From a checkpoint of a small mixture-of-experts model trained on Wikipedia.
Training: a variant of SOAP for the experts, 291M tokens, 4436 steps.
Below are experts of layer 6 (counted from 0) of a mixture-of-experts language model. Rows are named router (the router's row for the expert), down (a neuron's output weights, with its number) and show model dimensions 256-383. Each number is 128 + 24 x the weight over its row's rms, rounded and kept within 0 to 255. Numbers have three digits each.
After each expert's rows: "comes before" lists some tokens at least twice as common just after its tokens as in all text. This comes from a sample of Wikipedia text that the model never trained on. Tokens count by the router's weight.

# expert 11
router:083122140098125118166103155148145123116092140162110180158145113106134115129122111105121178116135130127108139162130112065110152159120108128172101118140119143143128139151124096104116129131091082136128085126160140152145118122124126139123080119129120123132155161107158099118135144135143159126089122122107118100107097130128143115162080132142132160151109139115131119170131160148113128117085
down11:097106107133159148152160140123101081120145109075135103132103093126144142118110115104138107133126146109128128110108117134114105170144123158138152142146147150136135116137111117074144124131160100114152121148135144151115132086100110127138128121134135100128129129145165109126140131140105134140107116105122147137145097169101132170116087142153132101088124050158121114131093075118139134141106
down12:200140114186131128129132165116109101162140173100103065119127073145150160102073177121105153137114172143168096143137146143134121093123170131134130116117126108129135118181098152131130144136112116138123115131157157203117124096120121150129136122142106101164109143104129115093132118149091102124084153157097119134092083116145123133174119137139135113138135106149115164137154179132117159123127
down13:133150168133156156150142127064118112080103096156100119115134151117138160103147130111104140128148146197143106132097149148131136173131150100092086136108156114094096118123180164114154151167080103152134126138167155182167128123117086113144127138106171121165119144167143109112120130080133108097130129111115146157127148134125126172130154143122126152126161116116161118108182146090122132115129
down14:128169160098137113126117117101138144125114140178137099103097140129132130174174143137133125119140103119120123127145107129114104143111143109097125155125114111109095133138156139141122076113124076077140115131109132140133148108136097117133126147099146179159111140149137134084074059086120152170142128134124175153091124116142135149145150094150139175117120103120171147096143142140119147106154
down15:162127131119143149128131209122138181151129110091088132104131138110117129109079123135160149111140121096136072128142128130117102116107101092105094146151154142099152121141106153138174078099157151111117077123182153122103108120098158101111105159164169174106135159111148103166111175130124116115160131162109123127095150123117104135115104090127114120139130119114138159107144127095143155119139
down16:083095169126137117130184077166130118134137077150160075074143097149108094158142149147117147121148110119128098117110148106174094142094119158147107111158126100128101131132079119112149124150079154099132134114143072091108126131143167090071161121158124154142146098143089128093069116134142118133148154147146120116115130127144132150076128145107173146145121124105142094144135104129097130117098
down17:131139100156107163126112176132087085128117100123110160117147147128127105128143097165125129140102098139153163097127122115133136096146112121113162110138106111115148164111099126087101146085118161124150129120103183145146134128153134124174119145140114142125105110112146123152132113117120178111136138148095089141127106131130106190100143147142048135161108147137123112114162145069147129073120
down18:143145138116124145159153148109096104113120113162151110096164122165119133062162121163075109110142122170136118138161130110128158105083091124164129103117068126128124148154148155128170148120105110147118137134098153122119143098131106121104140078124123132135107120114144125118106120115101121115150124117123145128137111128133128122095096096113169174148165142112089145115164105179076168139154
down19:107141125160147141128151160120143140093113131130126140178106138147115159132129127077189129135129112095117137124111088124091140139158154143099123106086116113106109156134127134159134101093127111123081109100166179136158118128171110174105144080133052134132085163152114144158062092133152113126086116140161128147132146125118179123104099144095117134176128185130143088114121102177129125115104
down20:095171128115086139132097097135172103115132144122132139130131136113117132161123114158155105089140142126147134075162184087166153150121151112139155140086142149124111140087116122141150150128121127131126128143107134114126112157156138126120121127130131126089127086178159118091149141122158147158139112154147162137086105155160122120149126143118126146103128144119129091111164149129121110161139
down21:114123154121110156143128184140154161084133126174134134116136131152125120079088109131124121156145140090100159116092142138118146123163098108118111109152124119118139141140129104123129124123146138110136169147081125129129097103136155161123130132106133124131131112112119120144139112166136124070149112059090161146106153155153143133128103109119167121147146114117104099151126136139114113133161
down22:155109140109111168100077176153139131141135129144139128126151163114129150122169104099157128104144133101122095146113151109113147066111139113103159122129132157099113129146144094166117089129157127116111098125131078081154145128089145138113092122096119140106149092097144124118131117130149134085087132122140073165083115118186164107143108104119144056160115147110102119073114182134145135108136
down23:138170098118076060153141181116119111118132163136103134135122176120129144141167112157107130143116121165132121159132168139123089113108115136152147174127135098123159108153128162134136132107160090088106100120124114132111169142132108123115137156122119136113121142110131127110138128119164168084093121126138150181139093159137101138073130135135110116086106148119155101184105136101139144073189
down24:159153127144115119149096144122111125138146150150131092127073105141123097139168116156130145116122143176110157121135135134086129127133065162121118136156158163132122153119145096149160141139142150130131112129111104106160132088113107119151140129073134145123117138115174111130130111147112122133102106150163174171124071124108134129125163123131114179138104103184148135133092137098104092152116
down25:146152091104114165095158167110144162069133141146141128120156152165116136096134152099150112160143138168137103137089174150146085120146130156091137142137112102099130147099143134137101129157116126102156110160110158145141130065120182167111095139136166136162148121084129138147096125161097105152121113097117140128172132116133134110189132095133097122147142102137095101143125170131150092096149
down26:131119126141111124081123113133134118114089124112107094108146139165111121159096107170202127130091151106162129146114134134102113131109155153107095116143153126148115072164135116093134169096152139150162149134142134144141110154108151117133111095099139123198130155136106094135125148121133110137126085142138111105141101103155141117124109151137131138116149138118095124139170099122140104102150
comes before: "the ", "201", "200", "202", "199", "198"

# expert 7
router:158091113116146163142125146137134138125159096141096128140119127125120110173144123121133107125106158125118137127075082091099136169081138128142107164114134131118155185129117129151146126106161135038184144107166119127068118114091120121173104126111112157175136163113170121103149131139126137122106135160115095094163123129107158154128054126152130150188114124095138155139167125158133159112120
down12:169111120157102127132100088097106097083169105088116101156144122114109101070140145109149115103128157128182147113151119147081139110130129118149138075151102123160121154096097165141111160136147142125156062095145108094146115118135104084154114113116150139131127116103102163114084140156147089114111114149113114140090144152147132074110130136165114137129151118140103112102111129111088115163104
down13:135166110169134140163181140127125141125111164120131135151176143116152140108100162138125134120081123137078143172194111119069117152133166129135160122158123147137152147121108167126112140169140087124096141150115184113090106079123094096088118130100135137127122099136104112128135105102109122139138164124132122131086132151120115157143141139112152108124168120095119182106124156120133140097104
down14:105142114094136105160104127120134135155132137179169100100112140145071060097125117096115145149147124079145066098179138122163133159130112135117135145145150110133139111126108090174124150108120098098139131156128098125102149125150108139094136155145121100148127074085109102142131111111102137107165134131135139145149091138118150098160152124128124142110105121121105107150124096093136103177154
down15:096115206110170115149095148108159152137141125131174149137100130114110113087155129088120174099146103143129114116141162139149093127151164102099146097127158132120120083120148139087123116137104132138094098126108130099140126132141112123116145146123124134128122162129172092134102089116161142176113121129149107150140129141163119116131121121117150155132097141132165133126183081172111144151176
down16:145128190084157157083118166128161105091154140109112117156169139167166135117124127120115124131115141169132121060142102121115128180137088158147151134143119135131074131097108150079151157116144128116139139114129137193105107143122172125146104122121197102138151136149105118093136140110123122128172106122122174146110119101093129131107119170200107125122168173094130130106132100122139130082122
down17:150156110112119140142123147109128146147130123167125163120147105100140117137095134113129104131100192122174097113140126110158119167114120126109175109101098097099105127127128161081109129097129130133131133109130129120112123095077157151129082117111174091153156134175147085117141117147100078086145145135143096115163133123119138121148136144114135113117153159126163133131107113107125119095160
down18:122105140114091119128123092125141137134154174138146107122155154143099115152081168123107138167115103154163138080102151150194146139152133086122152127134135148114153169120199167117104105101112144125195133185089102146115115144144110106144131132125110127137116115170140085148125138135144176104137133086104123099121129106083162148092153120102138194123155129134117129121146115085120125115075
down19:167098125148128148186143170104122095134145065129132104155134081115128134094134145125102083082120149123107152112155126095160121127144161132081162164162118163151107147156178116104115142148123133174098121092108149140143156154113134071153180139100124162138123099109159142122153127123147106154154131158144124121148109163134118116164149096110132133141120140117107111139161116119128142112139
down20:112116107119172165121126057140152104124124114156126105101130120179132119146149106111120143140162129143121083133124148146122134131101124136145092123163125128119150111132108101120152101161104137153142139099131159114122122138139185127127098117078117090109153155130110138137137121128075135131194113147160095120127094117151099138116116112143096149145095170148156113169166138088187150132150
down21:127109164133159150139089138133124160120095123104146125093133144133105147135127143173111124117128126108120118090152162144131101140130138146117118130161168141111136119141107155115119141104139141145145096094087117113137126191071113148118151143111124110125144105104136167129107073111116127132186106125087094132131142087143174139113074180170131135140104134146188162117123129103140112096125
down22:115134110159151138155154124153111154080164116160108151129154151154089129115130116165103128137101092101136154130141122145093099116116171113093106177097152130143103180113100101101081094152194098110109149122106112141091109155136102148108111143090112130144097101126164158156147132137141161157081172190135115094144124102134125137174196101110118108108102156168097123111125104175101144121136
down23:091121119126089172135106153114101111124143119094134124115110123088135102145142117164103163157132145123104121116133131137120172140126171170134120120089138134108152150141145086136124102129150084105080118082159103130135115086170108103148106103148116104118145115149149148147119121139126148168078100144132158100120119134093131160118151115104142119139113144129101170109153152126109141110123
down24:098129167173095130134128121137123101152144133123150099118106167129164129136117133112155091116105081132144152174080157128112093124151134135137143118116150137114126102101106116128121162129179121100148098101100128119116131114147122107113159176147140114137141116099116116116139141135114151136145154108125103089117166134136104132140103153093107089126114139114133146128125145122113125098152
down25:109105144101127094109154133083170147129112107122134133134145182139102124142104144161080126108105156178152111175128134172107130098117088146101139183115185095114146117112144125084130122157172178126114102140124169078163168164149107167121163122124072104118167115124167097083124126136120129184126125081108122126147184114142132156153121073102153145146145096147163119173148168114152111129114
down26:152119137186113117124106120147104196160150140117139149141101124139118152103184147084151152129104113155126132096133156104138116111110148133128108102153165132117205121176114144076127162123134126119129122118094106162132068170120127099118143088119140113094121175170097151141143095103117115156071139129133118122068137113105163119111108149087143122096110135098103120164105113141124152135159
down27:145149103104154105119122140114123146137127124134125142100113144047129155165108123173133146152136126151161138131111138131157150084136129125162150151106096142147137174143157113148113115164165144116111157103126150178141097125135123124088138136126075115140143099148162102153148145085107157110124086151136171150119102127121124148134087117151153131129125166164128099114175128110152136127199
comes before: "| ", "|", "(", "was ", "=", "/ "

# expert 5
router:166120098128139137173091134125132115145150113139109144143104114124138139163158143166143148122142150114117140144118112110077118193083109099137115113107118158098092145138134087103154101134138120088119144113153113141103141087096132119150089180099076125169129152127126145115165133134157105135102152156094115112122117106126148124119131129121153098136109100124132141161147140147141151100143
down55:157153150125107159121130150067154171120117084122104123151128116105134094146120142156154103107104133152141155142153138113138132127122108120153120149136129128110136149132128150111150149128131145121121117127119196123148135146170133131119066134158155157184137150129119119125118122126149149151030122137135117141154095070142142152165145146130136101137150118162119116141092138146151105132131
down56:168121124155107103136145094111132171150125097088134112097120102127142119146150150111147134118129113170195112145132096122128144102117148110128111143141124106121138138136162150124160121118171139173092092080156127119136181128156122133118170123123117147091118091135124124084129130138181139083158100145120119142097106104128105105156131104123121158083121160139155127119149125116127129128099
down57:137117146100147112131096138121122141136116105157145157103119112151099137078095085132113139147131099090094107121112122105141153125158147119103128122128125123136133142119150090112156119187117136147154140136178136159096091127154144113103149169107108141113154166130109122091114151157104125158127131185071136141140113106127102089073162158129108159140116100141146147122132120156157110173107
down58:137129087133107158109122064142121161153153146152143082174133100128124088084139148137119128104120097098134111068137099131128123117105140140124139123186138116135121131130122143104078121141126161117130116120112109127119131134072143116103131116126122140110131116144117071111115122114122146149151133118130133118120107169131111145150183118116134105135127057150110083157099101181115088098127
down59:125155130178148137163105108154150130132139122138068150080129143100163148156178096169146101134142107084127125141148148100141124127187152166140149116108144149130109168080132167125130134149146127141129097117138143119159139155115095111086149141115083104102128110091098089134131125121138138136173155140100160161126134154154134113150147148123171132133139151114153106140133122155156119118129
down60:130149147111132148151142123097171144092137114118154111110131102115110114128122157108159129140130108181146106140146130088133131156107105124106111138155146159141171169133091137172128155114173114144122140123149128107138133127113111160181164137172101135115125143096100115106142117097110109085082086126155100165141104107146159139102141108136133133150143095147134172129146122129139103073142
down61:113146148170119130154090100136133121112111142167136111169131157136146137127135123165098123113141144102121155137145117115096145157150083148118106132138165116121109135086148130119171138106165151130107130139123138099146126121117159099154156141145129114098110105143181142065136132112121071088091117160091120166179121123150108087189132116120137125159103125131105124112173132107125110152143
down62:166156167141117119133088097132159141129117121159166143131179158147166162118086124127126148157100149179154117130117119115091148145095122146139128152136132106167114136133136159131136149131125138119146118112131117105114152149122150146102100108129112128122121137091098132122116081140147133119114118116185130134123135106096119117157122119155126115150171134107165114083150172166129113118105
down63:132118132095124133151127134098144148122129171138157089057151139143148157138110148133126086150086092123122106093144122091142111135145088132120109129104143108149112116126100154112160134165126100113161181135108138146138149125180162137123119136136175163132150146142125104140097133131124118105170114102166100100133142133108111145151121135136099169084106144100177141144096149159173179104090
down64:081113114128130149111114118136118113074098133135143092125098150107107118125093147149136122115166182119145151105113137116133121098125118127121101144137136123107094112163162137131118148126143102118108128108138088083145132168131129098151130053140103162069114144174159134129161150177099103096200089142117146140113150134148141156105100116161162122129108119129129160130145111133109092117123
down65:139126141120123125112142215141149104089097141127157111085135100116118145105101121117138168136113159125115122150149106095084117078119144144167132116137118147099138161158102104083128144098120157151133112154130096134129085167102142164110150130146099078100143119115129112192165084107136093137106133108142090116101110140103135107142150132106091107151105169143156068134140099137129121115124
down66:093093084088121142132104071102107147108165101133121117159176079092153107125112134097136147146119144113162177112097101132116132118140126130115164098129130109139096160107152124140132141100138094143096151137167147174056160124135133099170116119117128132136105142158102125066127116085138099146104128111101134146150132101136104127113127123167113099195126147139161120101136122124110140164106
down67:129125074126142113102109097159131094171150133126186133117131163102155137118145073133116134110148151160141155116112141133163132138107097167148142150117100116129091116115106114138116181121147125141129143111165107115147080155137093136139129134120113125130128139141098084175100103136135114127135147134163091132147098123100146133137148104167093104113152140112130171148126119133120097102139
down68:172135127118116165156131124121132129120132132103096097104156107131152115123115140120128134127135150170169125082109133146130115103163169125128145105132171110118126143121126102104157157148099117120105105121147123146146129124161117133109137132093170204117107141125179122152151122138118111155162112128150109150113111102156119119134148150165115126106112101092076129105084136150106117093121
down69:102146130131140137089124048112152122091098122148088128084096113136113111138128130111152125129099096144128122119115112088077155090124146147152168165134103135103123078140108101121103127143136131144141146118145160110156138167133173168127119150129121133168129103111104176129114119131142117122139128109117167145090136130134113121166068114133111086120164154130121104070172103101123089142146
down70:176157118078129161101129116133105132147163128141140126143120168177123142094126096139132092147143139158100133090126105114107125135120087104114115121115123108112143098150161119100111103081136110121111117154114166128118129088139162137101122158125121104100150118096119132117138143165104116126120158160139134154143114181115099155128136126133112065124151065115141112144117153147147140160101
comes before: "the ", "a ", "to ", "of ", "that ", "was "

# expert 9
router:089115092104145125122152141106112164143170102139079128130107217084130123141121105170141142122110129151125107134114134129087116174109147122169112174141106178133084156115110136143182124101142093115137170120127147105102128069110151136128123152103103136178130132122166106108153127119169134130129159147124123138113103151127114129118115140156135155147112109095158149139177124130136122135103
down1:134102130110081081157153117109124138125113087132128097110149140144170114148091150129128123122164105094130158073096159143148131093125123106144164124140074103128110122140115132145140136133121124117161130159116116119166136162106148148105138080143109161160158134138132087129103193170115123145162138126125130172174099183144150104096137143113113090118182108105137148117170115130119128142140
down2:106157117119137136139124097107116086122159126078149093123115153114112120106162138134164132135120150105119116076094137126115081160087149133148197116113154131165134146075147121155083143095144122083141104116105086100098140116113102130138133136091129126131109136119182114135115114185107205121116133134106118116101111157118127120113110117138139090091124085123103126110112103132109123112130
down3:136101113132119128099089067129082131135123129172161103138112121134144070172090070100118139124073132151117118147124111095105149154146120140124130150124137150159115130096137108149167115141100162135097186124114138144157146123143155130144129129132089125092090118131137145129107118166133134122117160145147127126081154142119101157118104106155121111134129072130118113143133145134147165081099
down4:117163137123142140120124097126114106146124089110139075147128083127113149153079127121125151169132121111140144151085141145135112150074126128115117082158166073157104128133169111114126153156141131127153124109133180136130089135134118089150115140100116147115151146135114131129107106131150098132131177140136102119103104105115096089159120145151149102109143168144187161120135182096111128103125
down5:144146094138107086117112154100133128107123115131120121115076142138121095107139064118113135122099149098105149136134156137121140139124157155135092154130133143158108074116137124116170137129096148155153141086111113108128127163072155131146113069109101126110152125118135133138110077187081092101122107119093132109120122151108116108184133124121109083098124142130141151090143134142114071169123
down6:118088092142121129135171161075162132139145151139089156122102131102126112145139084186090146107119141165139111131117126142124121098103102179153136131124149161128129101148102131138132150125139135166152118115100104078177100128117134161138085142133129124116132107081164077154151101104105132179149126134154113117103133151142090156130132091105141122115111147149139146100103114139159116136138
down7:122128123145134138125129137118110128135150127148090076150144144110100122117134088154155102108145120146121145137141178135142166099182154131124122144134120127116122084157104083123092135146130140130124130155121154123069120103125120094158150095118159100067118151141154138167144139125120120113147173093135130156151080153155120116159093167145159113134101139090115125064126121158131099147161
down8:128136138111153117145136083139077144085109084115155148129139157128160170154152162092119117115107114122101158098140154170134153126131133113072076172134137101120109076147127148094112147122125111103173163134099139141132146108124152124128144122129124152100110164105103110131152126110120120104179138108119116129156107114125164157183136089145133124148128124133139176052113142112156137133085
down9:119091112129141171077159106075111129120120112110135123116122129128124104118195151172086147106127102125121104183172122096141093105120139109141191162123138153125096118137132113118131115143147159138089149162131124126169131094081086150124120117095131142129133150131102133100113126104125158113116161151133115141141134148162136173127147113102144132131133156134127112085134124102088109068160
down10:089110126133148115092149142116097108161116152135149151115164116137114152150149112133135095122059149143127113149108131097144072129183105087156085131126103123145143186120134141157154115150126140116139128093142131112140114140136118188141152114128151102142134137143140104176092122106119148130103149092152123114118157128094126152089151155131140149176143110119133088143088128137114159157120
down11:117126111158129094131118141068104180100158115123147136089127124153104124146154081106097142167139160110131160134166158124079116112139065105147155135135143136127096113124149099101090118105082128120106116132136096119089111109129093134113136130083154148174104150152165151135138134132155127136116153162128159138106114112131137141117110148146179145120124139110194179103101105107103120096144
down12:123131131130115091128152093093093122116133146106190110153114102122136135155156100153077135113134134114126115138123093154105127137143143113092112150096162115102111111113136146132138128118141152146160138109100125122158140148170162150120111100141153086166121092108141104124112101124115147137098142130146091180066138150158134115131135143122143146099100134126169146129155112180148136121161
down13:102144082175086119152179065161135173139117158161165134140111154137119106100138142082162117148100122131155119140140096138117180122152178140153108151140093150098139146183132138122083102148149138122143145130178146151125121116152112140099131137142117129127116151132100130129147158100146123156074161130125129147145119105125101137132089116158109119117118125111106104092131127114118109145152
down14:121082111148140112126118144121155144135103123102142111124147132112082143105114140161116105129141161107082159144122124141099146151155156143141144089119141090123101138144115148107148117129148127125130089174136133133147110168164111109111148149143141151130145128097153099097156122091085107128149111166137128106130137119115180121116072166132160089073119132126082129115172151100107101126114
down15:148092150146170117150120123087130116113119096126112088165143150154121148141147119166122135103087154140149114122115125176099121085144106144097123118120136154120121110154129124144097185151130137124156092091150138129143135138128117094119111103104127093140159149167110143135122125125113156133126096149123126153091102170124153122124111111150136158140140153092146122138130114117134097157067
down16:110162178109136107127150175144162125096093126135102117176164141161098168089165118100149095181104133182125090131125135169164160152110084128143140113138162168111121139137159124140077138146139117138131147145128173130137131104126133095117163103141120151123143093149097156091133122141153109147154122076120143111153098132138120127160108130137115101144171143133093147137089107104097110145144
comes before: "in ", "and ", "to ", "of ", "by ", "with "

# expert 14
router:138125115132164132129121177132105120135142162161104120153105195130122172127159135114138136123112136123143114128131149129128120117098095118155116120102154130095114127115140103108115125127145102139111090121113123140117104118141150089145114178100109072107114149121172101109152125068178132095125153183130122137191111128116166117187123184142114114151125145116144124174165174149111115113156
down0:142147116123153127117109139124137107119124146105109112098125113160098139130155070088118120141155138163162100102126100129157128166093115123158129080104119089106133154114108177139114146134126132154132114161057166115175145115146095138157147169123132147150107156159113100100090122100124128135128143152151108116149196144113116117154141147124125118139100119106109121149118151116126151155145
down1:104133060167120156114122133157152090121118137149129110141152119122125175074121147109149107146090126135138133132130140106072101133161138157115167146106162143158129120105147131125108175122103170118115143088139102081131148137115118146155109112101137179109132095106156136118123119112125155132147146104133121104150089130111097150183101123078075097149135097140087170185105135128087108168108
down2:172161125145113155136102152116148145166126143143085164121150137093114122122131144129140132125146138124116090169162155115118119128118128113153152166121118113120104147135088123098155139116121175089133149118099088129062105117124098156099119081151068123086146123110142119118111167112091136091149136110141145140164136160147134122115133144128102102118151126147135117125135098114088133147149
down3:136183102125101107113171110126147139131122103123124129152108117116077099120093116114169129125146144119178125125130112157148124111152157098136131120182147111143100129176123146150103173136113069145149158111093117133163096128073115124053152127151132089094122151165112117122131075128144130129137114143135157081176131152123148147124124125127097140143172120138128121111152118120126129126144
down4:124142115096100114143124031163157137141147164160114157152081153122166125103150091115141122145121141147114146134140151096130096127126102131112154114088123111120135106128099128139119116127115109163114117134149091155114136079154082112156142143153178119081121127133118130141115099162156136145149139126149092052111139136173127096156111120098150074136107143125113108122070124141123154104119
down5:127135112107147148146108174166113138173107102126141117106136138182149155060105120126125161095103140135157111116097118087087179115150133137096107138143182134106130117105143127092134097101160101143130151099107102120126150156136116133127144127156123156093181162131117129118108160120121121155153140117104136139153138139126141141169107149104118110097149114129115142099132106123149126131164
down6:122088104084111164130129119143120129117130148168121110144131104153124101075119173111121110138119128133111166134174077142137113148106144125145119085142143083120125122158132169164118167120144127168096110140132115095117105096148117150108135142121084150089066132129187114109110108171130128120128143100129111079151142196119106145176141113120102114129055101135098133142157129154135089104156
down7:129135149130150108140090118095115104109152132089122120098130149090103128135132093138137112130130110136146144169127115148136036134065149088121170085111160146136125141125130115139120092127102134093140120155151136155122132155108090181120136112127132145143105110110148135154132117168147115116122188106175128169150186099152103174114155105119132139180093102092159102129143143165108164080133
down8:137132122140093115140142113131135146124118100140107092114102119125138162140139104168131097146130154146141119155106134115132125123133159157146093130135137094111112133139122078045089120143139138103156137136156128120100107100148124168129151112141128108126119109135127089141141106164127134136119141202134173098134136187129099098128114109121133148106098114108087163156127151097117115128117
down9:098126107150127166133109159146124146103134161150104100119131128154156118108103151114136153113130146139112112122105128170147143145117106136124168108117130124130089146098149093123137132141156129134156098117103069116072141127138134127160122142108165158072156107133123127112124114145103112149109101129110159158065138146110154167146103142133137120132106125198136139124146159122177053156105
down10:119139096065117131166130174084108162143156137108139116130184142154129145131134135098121129093170094159185136110126127133110154128173110140116150121113115093119126163158112147123131127108134138119141114107122143150093137100151138076091148166125117116129118133146137142119104098121109120117170108143131154112152125082149148133160114106128154118090099162113147089161092145100139105125133
down11:125126162105139110130125147125103115120127138171112173148148146142134106146149137119121103119125153159092158091151112145167095121124123112138142106103151116112116126085115160129143114111134128130102078133121177166079102155161113127115139104133116148155116102141086109139092100103104108101190159085167063106106123149102141105115118110170116113122118122138125118154125120171121159115120
down12:140088129136110146107107141137143159157182122140125197115113132123116129114154124135105141133163124130118126117110168111095081121113105138112127148138147145119088141171137092123121102134055177186128152130143121127087128114124158102136153138115073113115107132114125099128098155154150102185100097121161171116164095111118132151085095153114156144123110154118108129141132129140101144153160
down13:113132139084180148150139137126139111160191121145118164166123077129108170142129129161103128154148058110141144170106159122108179126116120167080149153132096136104128125142100132144151105074125137135088141129092098152132130172121062123167177138155096168114117173143124144115128147101143116120119102118119177126113119149155101120129123092093110112193078132135108113102126164106156143107099
down14:127110090128134100117133118150126112143095171122088110146118135135111155137074099147160144095136109126088123139142137141163121126115117103083130117104125134163125139158191113174146135126126097121156101135153120145138116126143133142138130064099139140159123121141132131182153102146130121179120097129120156115147167147071086141139133093127153136131147095163169165096136132147153140169114
down15:134119084143135126148089135135133155120163151088105080156148096108101116088140174173172164131144155106121116168081094073144142088143141102117104119138132110140112121174113124148122147138145122158145103133098081158108106116155102128162122120092136179103114094157156137105079126108154123101123096144180098114119134078184133101135108083124091098156077112092121128163147127082098124101127
comes before: ", ", ". ", ".", "'", "-", "\" "

# expert 8
router:095142113103161125117108160128133096108097141111117149127078154185107144151115111089151144156144145114133121130096144130137138151114104128140102153128147187112140128165099086173136125138136108129138146109163115138131132133157156113174112115108089097136101150078120048121126117099084067119130120149155104082146091130083131136156142162116140106120124144068144137159125090170150145138170
down22:116085155170066139148116098152114129169100137119107140150170120157101155092160116155167142139116141138134120145160126092153142120126137148122107130083122156145089104137125162133068105157130101140150114167123107118147153115139148065131141133157115117099111121133149125146138148107086104114163113117137116122099143152116123120145166135107106177162102123105152085141070108082159149137096
down23:158134105119154110127129129103101099125169141124121144142141138167154137100106109154132145126111140069145167120146156148141099128092087127141108143120124142120112110084115155107155145152138123117113088091150097169131132144122116089111171110145139136136089139121126134094146098152150142131148101123067122127080118120106144121133116105126149165121126151155128155131124145173142080127150
down24:067163110105143149124111085115111125112151120145150117062156115158082119133149152131099157148163106127120141109141084105160111126089122137119100161147133128145119113185101103142120111178098173159122092112117094121106177149120109141185122116124127089137092123134143128156164111132119151094110134116122142136104093119103143139140122140093135130120134109121119128149137142124135111133134
down25:116115147138145132104186157138101145128099145164129142154115152122135120133147100168110142107125161108113140162125127143124123143119168111161134123152104143137093127111126120126124133109138149121115095130142102123127141109142135122181143170133128102086144159125130128124077106117173095154141133117156144145141121142102152120160164100158101103135083128140149159105117098151135159108108
down26:153123084076109129141110142143146096141141152102108117148128093102139105088173129071120111122119132151105110140097127167093086136146146085141119109112095120109123148132125081126156107116121107126103137151124138104081136065103127087173145111109097166185137128135119103112138097141101147093105113132128143142121121151116129166143146092128099135121103093129088110111112127130165118131120
down27:161079136080150126149181112121118121112134118158103120122131137118130142120146117123124115110142133145117119146156135112126125142117176133138147154144148086141136124090136134123105141122108143148154177105094121109100083168119145178151088155151083122129129106206114159120103155131159141133134136081094141132107110141121123130117101115113146124148140186163071169125111155126152157104088
down28:108135128105093153130162102126077098104136105119103134161141127107131152110134085117173124138145131176116150128112124086124167110101127135172107156117100101091104136135121124100155138162100144115109125155124123131126123133118128114193115148125145147128124132138148135133133121144160116096095093134117131119175153137099102109197140134094134111109116121175106131108121134125136130175147
down29:099086129115159083145150069108124139121136116109130148122143135125143151131095117079118093127109145137080133148111129133114085156120094145137117168125115163143164105147106119173080124102115134144113130157168120120153113138127120138131114176118151153097094110146210133109113154102114130156136171121144116092132126103137118129081157101127129147070136129084126137122107136172150132097084
down30:148083143084154077178127138125106109138117123121133114086141114120154097118147089112112137133143131119113080139121080106100139150080119055128176119168136114121121116111110092101121175107142165150126143134107153151081104132097132118126156198114143114137129114151134157146111131053126110139117125112102142106150102093117113157185090094142151079138110078074135132103170155125134143137110
down31:156161121163124139103090170140145118139112120171124154156152140123112151126103137147141142102144130095147130148132116056134091142134104147128112134102117083143098143162171140113124125183124139147108087117156109140166104142081107154143161161102132161147122122129137125175121163114129137150159068098131124105122178103082140169109138134171133093136144178079127131154137104124092077149119
down32:122092139120125102138128124123139069115159134158159126153138071135130118120160152171110124119098105073105128151133133120164056120119101119124135144144154103109102162118158102155137122134180106130153133125111038131146093118170170123138167082123163101096129103152128084147183123151115102109127122116107119119136135124174110109142148179129085129129136115132136106139107130151173163145107
down33:186141141123115163110163098155098152132122112115141109122110108151156118106116136117111096088135154092138101108149136096102157120084158060128170143140116173160143150140134151178163123140125161133091129148140106148149105153106119126090146123130132185071115109090110129145154137089166130116157122128119111110116150112113138118112150099112129157138090162081119157103087132118141105120138
down34:138133141116134132108127115129114165133101086113134133140150112149122203107149107116129130178143145158152113147105052188110132182132119126133142100165095161104121163158101124138119118127112118131107127134133134126121182137139105131123101094130081103112108143119149095121128104114132128162106172132160144083122141127159134077131144140110119163166130143134166129127109125140108147093103
down35:121155120134128118123125101094151107116130144090144099127100100130141156097128163146081091121087111111120110109101118113158089137124152130114115142131112084165092172139109157167120136137128148088144092152115103116145104142092130123161092137117129162107126100150160108119144085128122136122098102093161119139116153177118126181133107124138190164124138124146126118117124105129107177129087
down36:124134150153139103166165171113140122141169162096156115127121114124099160125139181087125122093118161137121084167116125111078143109112102138149146143122170147135084114122112164086077141100101127153159126124151148117108141110122125196137138119089121118082153106123108160122127135125109137107126128132071154118118157102169127165128123141150090169123134115150188143081131150137160103138142
down37:151112105145100138148116018176139155135131136131114115158155120120127140133156114105096116171129114088165116162086139120105112119153102123100143124119143131089107127127172144141156113108128163109152097097096137149146139122160142123158141115124108121077115108143141141133154142114167145148104100147093133149151155145093169103114158120111139127123091139136155110102165156116092133156152
comes before: "- ", " ", "The ", "In ", "==", "He "